config.toml
balance_loss = 0.00211
router_z_loss = 0.001
lr_router = 0.00176
vocab_size = 23181
beta1 = 0.95
Below are experts of layer 3 (counted from 0) of a mixture-of-experts language model. Rows are named router (the router's row for the expert), gate (a neuron's input weights, with its number), up (a neuron's input weights, with its number), down (a neuron's output weights, with its number) and show model dimensions 0-159. Each number is 50 + 15 x the weight over its row's rms, rounded and kept within 0 to 99.
Before each expert's rows: "gets" lists some tokens that make up at least twice as much of what it gets as of all text; "comes after" lists some tokens at least twice as common just before its tokens as in all text. This comes from a sample of Wikipedia text that the model never trained on. Tokens count by the router's weight.

# expert 0
gets: "\n", " |", "|", " |  |", ";", "andidate | Votes |"
comes after: " |", "\n", ";", "|", "| Party", " |  | C"
router:70 97 59 34 66 58 35 49 60 60 27 10 29 72 36 67 38 59 63 33 33 50 44 47 73 65 40 45 30 72 46 55 62 40 62 65 43 60 40 60 71 38 34 41 42 52 39 47 60 69 39 60 52 41 41 47 74 58 89 07 54 33 49 72 56 66 39 54 54 54 23 45 58 40 46 66 49 42 40 39 40 55 17 60 45 46 50 93 43 67 42 46 62 42 52 59 54 62 64 57 53 49 48 56 25 66 32 50 59 52 45 27 34 42 60 29 31 44 37 43 12 63 51 41 44 43 59 44 37 61 52 44 43 43 45 15 32 49 83 64 48 25 47 61 23 31 65 06 35 55 37 23 32 49 31 37 36 44 58 39
gate3:14 50 41 39 34 62 58 58 72 33 30 43 53 37 42 68 74 71 60 56 45 20 40 57 75 81 49 46 59 46 56 45 42 50 83 23 45 44 42 78 63 70 56 48 44 30 53 31 46 68 47 60 55 48 48 27 72 31 78 45 53 39 49 44 38 45 31 30 73 43 69 63 62 43 55 30 40 19 32 50 51 59 40 52 50 82 69 27 63 79 55 42 33 60 42 46 48 54 34 72 29 45 41 52 70 29 51 45 60 44 39 31 50 32 76 41 43 87 39 45 35 50 59 36 75 46 40 51 36 36 22 56 55 60 49 42 32 64 37 64 44 72 40 50 30 48 68 40 49 51 44 41 35 67 59 48 48 50 49 31
up3:01 81 57 61 43 47 80 49 52 52 47 53 38 36 49 69 61 34 81 48 56 47 30 38 49 67 34 66 47 47 23 47 38 38 67 57 58 45 65 35 70 65 34 55 39 14 61 79 64 59 63 42 67 07 81 42 35 60 73 55 59 87 39 64 49 35 60 44 63 43 66 64 76 51 46 31 52 46 39 53 61 49 24 69 37 55 57 38 76 48 49 48 66 41 52 38 50 80 52 83 36 35 62 63 52 30 42 53 62 74 51 45 44 53 37 47 37 70 59 26 46 25 44 56 49 56 28 75 42 24 32 40 58 54 35 37 42 54 62 44 34 43 58 53 24 31 60 51 41 52 47 59 63 53 37 41 61 67 51 60
down3:58 76 78 43 62 43 59 75 40 60 67 39 35 67 63 47 47 64 50 25 66 34 36 40 63 55 51 72 54 89 90 66 59 42 20 26 18 46 57 64 30 30 54 51 52 20 35 56 31 69 47 41 26 69 52 27 60 32 63 56 49 76 58 46 39 33 01 54 71 29 37 38 63 48 56 61 58 57 63 41 10 40 51 57 53 50 53 68 38 34 49 71 39 72 60 42 33 40 33 85 46 63 56 53 51 38 52 38 50 76 26 46 48 69 35 37 53 42 34 37 54 51 66 48 42 63 45 62 40 41 56 36 73 37 54 43 57 41 64 69 39 54 71 99 28 27 61 44 45 42 26 66 28 14 51 51 75 44 71 59
gate4:58 46 39 76 52 32 38 28 64 40 52 63 54 65 66 27 42 50 53 36 42 40 88 21 34 47 27 50 44 45 63 50 41 58 27 52 43 44 64 55 61 45 32 36 76 65 58 41 44 52 26 50 57 60 73 57 26 66 34 44 60 59 39 45 57 57 61 41 57 59 61 37 41 54 54 89 68 23 53 55 66 54 52 61 42 52 36 70 43 36 53 56 61 66 47 45 39 50 29 50 51 32 49 44 32 60 48 42 45 44 58 49 36 52 52 45 35 42 53 61 35 47 77 54 59 74 23 39 39 45 77 65 62 39 62 47 48 44 58 84 31 47 50 24 51 68 46 45 31 52 61 37 64 35 43 50 70 34 38 64
up4:46 36 74 46 45 29 40 56 55 56 28 36 53 43 21 59 63 41 66 71 24 51 52 56 54 49 72 39 74 48 51 68 70 34 54 53 65 56 52 67 68 34 44 60 43 36 36 63 32 42 56 43 44 29 45 54 42 45 39 52 47 36 72 53 45 52 44 73 58 48 36 52 41 44 68 49 50 61 65 47 58 45 36 31 83 21 97 43 28 63 30 51 37 46 33 48 35 51 48 31 37 64 66 33 48 55 77 46 47 47 32 99 61 38 39 71 51 66 58 35 56 29 28 43 47 01 75 44 61 70 44 20 29 80 55 47 68 82 69 38 62 43 74 71 40 43 39 48 47 40 46 60 56 69 51 42 38 31 49 44
down4:34 49 25 62 49 49 66 41 47 52 78 68 51 39 23 54 68 62 44 30 57 64 40 55 26 72 34 50 26 62 36 37 50 44 42 61 51 45 62 22 55 68 54 27 65 49 63 41 54 49 18 63 30 46 38 44 50 64 52 33 43 56 64 25 52 47 57 34 36 59 60 38 35 59 53 75 55 44 58 74 69 53 75 44 56 54 70 84 11 64 47 43 94 61 52 33 22 63 79 83 34 47 79 42 70 30 11 33 67 40 76 76 37 66 16 58 25 48 32 48 51 37 45 49 53 52 60 71 50 54 45 46 49 51 48 47 41 73 40 49 74 30 31 56 58 58 86 38 53 95 40 51 52 62 57 52 39 55 20 76

# expert 9
gets: "1", "2", ", ", "–", " | ", " in "
comes after: ", ", " in ", "1", "–", " (", "2"
router:67 62 60 55 68 39 47 27 55 55 42 55 51 50 42 49 61 51 82 50 36 46 49 36 61 60 27 57 53 23 96 53 57 50 56 71 65 56 69 73 63 63 23 30 45 50 34 50 66 53 36 27 40 56 47 55 52 60 55 48 50 48 56 35 18 48 35 45 44 24 52 55 39 68 65 63 48 66 43 44 72 52 31 30 72 45 58 65 61 49 62 64 56 36 53 91 46 45 42 76 75 45 51 37 34 48 40 51 61 70 47 22 35 63 39 26 32 46 42 41 37 47 45 11 53 64 58 42 64 38 81 62 75 66 81 17 39 59 55 55 46 32 28 52 68 32 76 48 68 22 38 56 55 73 49 65 32 53 58 53
gate3:34 44 53 72 70 59 80 39 46 52 67 46 55 34 30 26 66 48 42 61 54 49 40 51 69 22 65 31 42 47 49 55 68 58 58 43 70 52 55 49 83 51 40 48 51 53 42 21 54 42 40 44 53 73 50 49 48 52 67 27 76 44 32 68 42 60 62 48 99 55 62 66 55 55 38 30 73 61 54 45 55 54 68 48 55 34 50 66 26 61 35 50 50 38 36 38 42 67 45 46 55 45 37 56 51 35 51 22 50 37 67 48 39 46 44 50 53 24 14 49 52 54 44 54 92 52 52 52 35 44 41 46 33 71 67 51 40 24 59 19 21 67 31 39 34 63 72 33 25 71 43 28 54 30 57 39 24 54 08 48
up3:18 51 46 63 84 71 83 43 71 45 51 42 43 30 50 26 44 61 54 61 46 54 41 38 52 53 38 46 39 79 56 56 55 85 62 43 52 55 61 62 55 48 30 35 33 50 58 11 64 36 59 39 42 81 60 40 47 66 49 19 98 50 28 51 51 61 56 35 82 66 27 48 58 53 51 40 68 58 46 41 59 42 42 32 48 33 39 47 45 55 17 50 41 53 37 43 41 77 50 63 46 43 29 52 54 14 57 22 64 38 45 43 32 60 47 35 56 31 53 42 78 57 47 52 99 57 30 73 55 50 33 47 33 67 55 39 47 28 48 29 09 74 30 49 25 54 73 28 39 42 53 38 65 27 57 56 23 36 24 52
down3:29 76 43 77 39 54 63 48 52 39 80 67 67 39 28 38 40 57 24 42 41 40 33 51 38 49 29 56 62 41 49 42 43 46 02 40 35 38 51 47 57 80 39 69 34 52 46 76 57 55 38 41 35 48 48 39 40 57 59 23 62 56 43 35 39 75 62 45 45 50 35 55 33 48 34 68 37 64 28 32 51 74 99 53 51 41 56 13 51 50 59 59 33 99 26 58 51 42 36 46 69 53 46 48 68 45 72 45 59 42 62 50 58 75 66 44 52 89 48 32 24 52 52 45 51 36 50 52 37 72 40 53 79 47 61 63 68 50 78 37 30 33 47 40 55 67 34 61 29 50 55 42 58 58 45 53 58 67 47 45
gate4:21 48 64 42 49 35 31 73 71 44 42 46 50 58 70 45 68 47 53 45 63 36 78 76 34 59 37 49 65 63 67 64 66 69 49 83 57 57 36 47 18 49 54 58 70 51 36 64 68 50 39 62 54 32 65 47 59 22 66 45 72 62 44 43 73 62 25 32 21 35 47 48 54 69 63 37 34 57 64 50 43 77 31 44 64 28 46 73 57 57 63 18 56 55 68 59 51 50 59 46 77 42 38 47 45 31 50 37 52 45 79 48 35 92 56 41 35 32 41 80 56 38 36 48 53 51 57 67 52 51 37 48 35 63 45 51 42 23 58 62 35 40 39 26 41 71 38 66 63 59 67 22 33 64 35 81 55 62 49 38
up4:90 43 47 38 33 36 82 44 35 37 58 58 44 53 43 70 35 55 67 63 61 55 14 44 57 41 46 38 37 76 56 56 69 12 44 25 52 60 40 43 70 54 63 55 41 35 57 29 24 61 56 43 43 64 40 51 46 51 44 68 34 50 55 64 39 16 94 64 71 80 46 84 55 33 40 58 71 44 37 46 60 48 58 56 39 90 40 40 33 48 50 78 53 53 28 44 52 42 51 66 32 59 58 54 51 80 50 48 51 46 17 43 56 32 30 59 46 68 66 32 54 50 71 66 61 70 49 37 50 45 57 50 60 65 56 45 66 64 46 24 46 71 69 59 68 32 58 28 42 35 50 61 66 39 44 47 39 48 29 50
down4:43 61 51 62 74 41 27 73 64 44 71 48 69 63 62 19 55 47 32 60 51 53 55 67 48 85 61 63 51 42 35 51 41 51 51 48 33 50 61 71 56 37 65 43 72 52 51 43 44 38 35 00 56 13 53 37 44 92 44 37 68 29 58 40 63 36 61 52 34 48 69 28 52 64 51 34 46 34 47 51 53 60 60 63 46 40 25 60 42 48 36 39 55 52 76 56 46 24 57 38 58 41 56 50 40 33 56 41 44 51 42 91 57 34 57 43 09 58 64 67 56 42 30 46 41 50 73 39 67 09 44 64 63 52 41 31 67 31 74 46 51 65 39 60 64 24 62 21 44 68 33 79 31 65 29 26 49 40 28 69

# expert 6
gets: " | ", "0", ".", "–", "; ", "1"
comes after: " | ", "0", "; ", "–", "1", " ("
router:54 45 68 59 76 35 72 48 50 61 36 62 26 99 48 60 40 33 52 52 27 68 54 31 43 57 37 29 22 33 39 32 45 49 57 58 60 83 55 61 48 58 44 34 52 48 50 42 59 42 70 42 65 56 43 52 89 57 83 53 36 31 52 43 34 56 48 69 59 48 37 48 16 47 56 27 84 76 48 48 63 40 41 58 74 47 14 47 34 38 56 68 50 31 77 65 53 42 79 44 70 50 15 51 17 57 31 51 84 43 50 26 62 54 42 35 56 33 26 23 40 36 30 32 33 50 62 72 21 43 70 68 73 46 65 21 48 52 63 54 28 29 36 41 26 33 46 37 41 22 60 58 74 66 24 43 62 60 50 77
gate3:38 34 28 59 43 17 48 23 41 53 27 76 58 30 48 57 61 36 91 29 61 75 44 46 41 54 66 49 53 67 60 61 42 43 44 52 56 86 41 35 75 67 50 34 82 93 43 44 37 64 53 41 50 47 34 73 44 49 31 55 48 63 42 23 40 55 53 69 45 47 81 59 41 52 81 55 73 60 40 58 31 55 76 29 46 53 63 60 58 62 43 62 61 50 59 63 68 46 27 24 32 64 28 72 55 55 22 45 46 41 33 48 68 52 54 55 89 41 53 68 60 56 67 58 59 65 60 51 65 31 51 37 57 65 79 60 67 60 45 45 61 58 62 44 65 54 56 39 60 60 45 63 82 60 09 42 49 47 21 37
up3:52 50 55 41 56 78 44 80 55 54 66 36 33 81 45 68 15 45 25 63 33 38 58 55 40 35 47 78 44 13 59 26 58 56 69 50 46 35 55 50 18 56 54 52 18 33 47 64 65 44 55 49 57 65 61 24 49 37 56 36 52 32 66 75 66 33 75 20 52 60 35 39 56 53 35 39 38 31 40 54 73 56 49 74 55 57 36 54 44 48 51 48 43 41 43 35 45 44 65 56 58 27 54 33 67 46 66 72 55 55 56 59 20 43 51 50 25 52 53 45 42 51 61 26 52 06 37 55 62 68 45 66 19 41 30 53 25 44 60 60 60 29 47 58 44 61 23 61 48 35 64 55 19 37 79 42 61 64 67 56
down3:56 57 26 38 58 41 26 06 54 60 66 58 36 72 41 42 43 68 45 43 60 23 38 28 54 27 81 56 23 47 56 61 38 48 42 67 44 51 47 63 46 35 49 68 57 50 37 31 66 50 48 60 50 52 57 65 33 60 59 77 63 55 78 66 72 09 58 67 44 60 55 74 75 22 70 57 59 65 42 29 50 65 42 48 54 51 31 58 52 66 35 48 18 51 51 70 39 37 57 65 46 46 48 47 57 65 66 55 65 75 74 63 68 73 36 47 19 35 64 37 65 20 55 31 36 23 50 37 37 62 69 56 65 47 52 54 37 48 56 54 75 34 44 56 60 59 42 39 45 37 58 29 82 45 43 67 65 32 67 40
gate4:66 29 66 56 36 80 77 59 56 23 50 57 51 24 54 41 54 46 72 57 89 86 35 49 57 53 49 62 46 42 83 58 40 56 54 45 52 60 62 66 45 07 47 34 39 58 44 66 56 45 41 59 57 52 51 48 43 51 63 40 59 56 84 49 79 16 57 47 41 69 48 59 55 88 55 43 44 51 66 41 40 41 85 61 44 60 48 64 67 44 43 65 54 57 50 60 58 65 62 61 54 48 39 49 77 26 48 24 55 69 72 31 81 61 50 57 54 49 56 36 56 35 50 41 44 61 39 65 71 72 26 43 59 68 44 35 41 43 64 53 43 62 28 68 46 58 42 49 30 40 58 69 54 27 33 42 23 47 54 54
up4:37 75 34 39 61 62 71 55 61 46 29 48 56 48 58 75 64 63 51 40 49 60 49 69 67 48 53 55 56 55 58 38 31 63 41 49 33 39 56 33 50 40 62 37 60 47 46 54 52 29 53 61 27 71 60 55 41 30 58 42 38 71 53 55 40 28 45 49 53 62 60 42 29 37 73 44 73 68 23 40 36 58 47 61 60 51 32 52 04 61 53 59 43 36 50 63 55 44 69 52 80 53 51 47 61 46 65 28 73 86 34 30 52 64 54 65 45 36 57 55 60 61 54 58 37 47 45 49 59 61 40 59 90 33 47 54 52 11 47 53 26 64 29 36 36 78 56 27 39 64 30 55 30 47 49 48 47 32 56 78
down4:60 32 48 62 38 56 31 52 54 56 71 58 45 32 49 61 20 49 51 57 33 37 50 56 56 33 50 55 55 77 37 62 51 13 74 67 56 38 41 62 47 38 64 50 68 34 53 40 29 52 54 35 85 50 42 79 44 50 56 64 60 52 61 45 36 70 45 52 32 30 69 47 56 40 30 35 60 49 69 39 49 27 81 42 21 01 57 39 57 52 61 37 63 54 38 26 43 49 50 40 25 47 40 79 43 58 43 65 47 66 31 45 48 34 47 49 25 55 61 71 70 38 56 47 35 64 46 52 36 46 61 49 66 40 73 58 33 58 63 43 49 46 67 53 44 36 65 69 50 79 44 31 48 53 49 69 84 86 44 28

# expert 7
gets: "\n", "\n\n", ".", "==", "===", ")"
comes after: " |", ".", "\n\n", ")", " =", "=="
router:64 39 45 47 38 23 51 41 57 59 22 42 20 48 36 57 59 30 70 43 60 56 45 58 38 71 41 54 22 25 91 22 60 48 55 76 51 44 28 60 57 59 17 45 53 37 30 36 61 70 25 38 51 59 28 58 40 33 53 24 51 32 61 47 36 32 45 90 59 59 16 43 39 49 47 65 47 62 76 25 31 28 24 36 64 55 39 58 55 04 32 70 53 39 48 24 31 38 88 53 88 27 32 53 63 88 37 56 49 52 42 41 38 59 43 42 60 45 35 57 43 51 45 38 59 60 61 51 56 33 50 79 53 63 50 52 32 63 79 57 47 13 25 38 51 39 45 48 23 26 25 57 59 51 35 52 34 39 49 72
gate3:81 49 56 74 26 42 93 51 52 62 39 44 20 38 54 42 77 27 39 51 20 39 61 26 55 49 45 47 53 54 58 45 62 50 64 56 58 34 54 45 54 50 41 67 59 48 58 49 51 25 38 38 76 58 50 47 56 34 30 56 57 30 66 36 37 45 56 86 43 48 62 46 21 40 73 55 64 40 49 42 53 26 65 55 09 73 64 25 25 31 37 73 58 48 45 61 17 68 38 51 41 47 59 49 68 54 38 49 69 37 62 75 49 75 73 76 54 45 81 59 70 51 69 74 53 34 58 67 79 75 28 64 34 63 23 61 39 55 72 47 57 49 65 67 32 64 53 34 50 60 44 78 49 66 59 68 50 43 50 64
up3:41 49 22 51 60 30 58 44 57 80 19 99 45 62 32 68 61 36 42 37 47 47 39 54 68 37 40 41 47 23 61 63 57 62 49 34 54 26 55 50 33 35 49 34 54 47 26 40 79 68 52 53 57 49 26 50 54 39 65 40 57 62 71 39 80 38 26 55 39 43 43 48 56 32 39 70 34 68 34 58 47 67 63 58 70 43 32 67 49 70 21 70 65 35 50 46 55 69 58 41 45 54 45 41 29 53 35 54 58 54 57 62 34 40 45 28 56 50 27 43 50 46 51 55 61 38 63 45 58 52 58 60 64 56 60 42 32 50 65 46 68 42 35 58 59 37 55 53 62 25 40 56 56 38 62 34 55 61 32 54
down3:75 41 63 44 45 40 27 39 59 60 67 37 60 25 35 60 32 72 54 55 14 41 42 62 50 65 49 37 64 36 52 61 48 51 59 39 75 67 43 74 54 59 54 54 53 53 90 45 85 61 29 50 34 37 71 51 41 63 46 66 34 48 57 52 45 69 60 25 51 57 70 28 41 45 60 20 34 22 57 56 58 44 46 56 51 48 56 65 59 43 56 72 38 42 67 49 40 50 42 22 53 36 31 60 57 43 22 64 42 77 56 10 68 88 68 32 52 40 70 40 33 81 54 25 50 63 42 49 66 34 67 21 70 30 33 44 47 49 43 55 60 24 64 57 71 48 49 59 73 74 60 54 21 52 32 35 87 75 48 27
gate4:30 14 49 49 42 46 33 51 48 39 45 56 41 73 15 57 43 74 32 73 36 31 74 55 50 36 41 48 28 46 04 38 25 65 51 49 52 30 12 53 45 61 63 66 32 51 07 43 48 39 36 46 37 34 50 18 38 54 47 25 33 53 50 43 55 46 78 54 35 67 64 54 55 55 42 67 49 70 55 57 59 63 41 47 50 50 49 50 40 44 43 53 36 64 63 52 52 55 48 61 41 50 41 36 54 55 41 67 46 43 56 87 52 51 70 61 61 30 57 47 62 45 37 18 39 33 56 32 75 57 50 55 52 45 33 42 19 65 46 67 54 51 58 34 52 66 45 23 43 83 73 45 32 58 49 42 35 54 51 44
up4:45 75 36 42 48 28 85 32 50 47 46 34 44 48 54 45 69 34 68 42 48 48 63 49 84 57 22 62 69 30 64 59 70 51 60 51 51 62 65 12 31 31 38 58 58 48 61 42 47 46 64 56 45 70 80 66 47 39 48 72 66 88 44 52 71 68 35 34 81 35 34 46 62 52 44 57 50 52 58 49 68 57 58 36 56 52 61 63 65 46 32 54 43 37 46 10 38 54 56 47 68 73 34 65 29 58 30 33 59 59 46 50 43 39 43 41 48 52 46 54 60 86 64 70 44 60 52 40 42 38 50 74 57 53 70 59 54 68 36 65 50 56 51 53 59 53 58 53 52 56 47 46 54 69 50 50 57 23 43 66
down4:32 42 76 71 19 39 51 45 42 43 54 53 75 37 45 60 42 73 65 73 54 45 38 43 61 50 68 28 39 78 67 45 94 47 59 38 69 58 47 47 36 55 99 59 45 34 52 82 40 48 60 49 35 71 79 37 53 46 58 57 37 48 54 48 75 47 46 59 41 60 52 59 29 58 35 26 57 52 57 40 86 42 22 37 51 56 23 55 42 48 85 39 43 45 36 68 46 60 68 55 58 55 37 43 13 70 39 49 88 48 44 23 49 56 45 48 70 35 33 47 52 58 39 41 47 53 47 41 40 44 90 63 48 56 78 53 61 42 48 55 29 43 52 41 30 47 42 52 50 29 36 31 45 62 65 29 49 48 53 00

# expert 4
gets: ":", " |", "-", "|", ": ", "="
comes after: "\n", "\n\n", "|", "-", " |", "="
router:33 63 77 54 66 49 47 31 28 59 25 31 06 62 49 57 70 53 77 40 45 75 46 49 50 54 27 38 30 39 60 21 66 66 48 67 52 46 39 72 73 64 18 45 44 40 30 50 75 53 33 49 24 64 30 78 55 56 76 48 47 09 48 45 26 67 53 56 44 43 43 80 47 57 74 33 56 42 56 56 57 40 37 46 52 39 21 52 52 40 46 36 55 28 67 67 42 52 69 51 54 53 25 52 65 75 29 45 63 70 48 63 55 41 49 16 56 29 41 44 34 27 49 33 53 46 50 55 36 22 67 43 67 44 60 27 47 62 77 48 42 25 47 66 30 04 85 32 83 19 56 49 64 61 48 33 27 52 49 48
gate0:47 39 32 47 08 57 69 44 18 46 61 79 21 27 40 53 70 31 46 42 26 29 68 62 36 57 77 24 33 32 65 30 49 37 72 88 69 37 41 56 30 38 58 45 50 58 63 43 74 44 30 74 54 71 47 36 40 52 57 54 55 47 38 37 61 31 09 47 58 41 19 60 38 56 27 47 43 58 54 29 25 29 66 34 48 47 54 44 70 47 12 65 70 53 41 42 26 60 38 50 22 51 51 49 74 42 70 50 38 71 42 55 43 65 56 64 56 44 51 53 56 32 18 35 44 53 39 53 31 41 31 45 70 21 71 03 77 26 38 38 50 52 40 65 43 46 51 29 59 20 02 48 50 53 40 50 39 58 60 62
up0:51 64 54 52 87 34 39 72 64 64 51 21 63 69 63 49 47 55 50 58 67 59 47 56 41 42 45 64 71 68 41 69 45 62 33 32 44 51 72 53 99 53 55 59 38 38 28 61 21 61 78 22 39 40 51 63 74 32 68 38 48 44 47 55 48 55 84 72 59 59 58 67 43 27 99 67 35 46 79 65 60 69 35 64 34 57 60 53 42 64 70 42 37 40 43 58 74 47 52 33 96 54 58 46 32 43 45 55 49 46 46 53 58 36 37 46 45 52 46 53 14 83 63 68 43 39 82 47 71 59 56 50 28 59 28 77 20 83 67 59 44 69 54 39 69 54 49 68 53 69 96 48 37 47 38 64 60 31 43 46
down0:43 14 40 23 47 38 48 41 42 22 63 56 57 40 61 57 49 41 15 27 57 51 57 69 65 47 46 41 51 45 53 29 50 58 75 43 41 55 51 50 24 34 50 68 74 29 53 34 37 35 42 20 61 72 50 63 76 53 57 36 54 41 49 28 54 40 51 23 62 75 53 46 36 42 37 50 21 60 61 68 63 26 61 51 48 32 69 47 57 40 62 68 54 44 31 57 33 44 46 49 56 56 42 34 56 46 51 64 52 46 51 41 35 50 44 67 55 29 51 37 40 58 39 62 39 25 47 50 63 44 56 53 57 55 50 59 46 49 60 30 65 45 53 68 22 66 41 29 34 37 16 44 58 38 45 39 53 83 68 60
gate1:54 59 51 36 36 58 67 46 90 32 48 45 50 32 34 65 55 40 65 67 44 62 55 59 74 39 50 63 31 46 65 63 56 29 53 45 50 59 51 33 51 92 34 48 34 34 34 84 46 65 40 34 42 54 41 41 54 67 72 69 44 59 44 34 51 46 35 36 19 43 42 25 29 64 53 43 41 55 44 85 70 55 86 60 46 52 58 55 53 29 24 23 77 44 23 38 36 71 48 55 42 53 46 18 51 52 52 47 42 43 51 51 37 44 51 78 44 83 51 31 42 42 72 14 59 27 64 59 44 51 27 70 51 50 73 54 35 52 27 36 53 38 50 56 51 27 58 78 51 41 71 72 48 59 54 56 50 37 59 67
up1:36 58 59 30 34 42 56 39 90 39 47 30 38 29 31 50 39 53 40 55 37 43 52 53 74 25 54 66 50 58 71 47 55 29 55 54 43 61 60 30 49 75 43 68 31 46 42 71 58 42 45 23 33 43 58 55 64 81 60 64 52 81 48 41 50 58 32 42 40 45 30 48 24 77 34 28 47 41 45 65 67 61 90 48 47 38 54 55 52 34 29 32 67 69 27 17 47 49 50 52 46 57 32 40 63 42 38 60 48 45 62 66 41 43 43 91 48 92 32 47 40 42 66 22 59 18 75 49 18 47 41 64 49 44 50 50 49 60 41 39 60 44 46 38 46 35 58 72 46 42 78 60 64 74 46 43 46 28 72 64
down1:44 59 75 83 57 72 53 53 15 57 45 40 45 64 51 43 53 42 10 37 64 49 46 57 68 59 70 52 60 39 48 56 54 49 63 66 50 67 63 76 46 22 98 52 68 64 45 60 47 61 56 75 51 68 46 65 35 52 55 26 43 55 68 47 17 34 20 61 45 47 58 71 38 37 40 70 64 38 57 76 49 44 52 35 39 46 61 45 52 28 42 74 21 56 36 66 55 63 20 60 53 59 40 26 52 56 63 38 62 61 66 46 42 50 35 41 59 43 38 53 61 21 31 61 30 72 66 37 66 47 62 59 46 52 55 52 71 53 37 54 33 56 40 54 39 43 39 57 72 66 38 61 47 72 75 53 51 59 57 44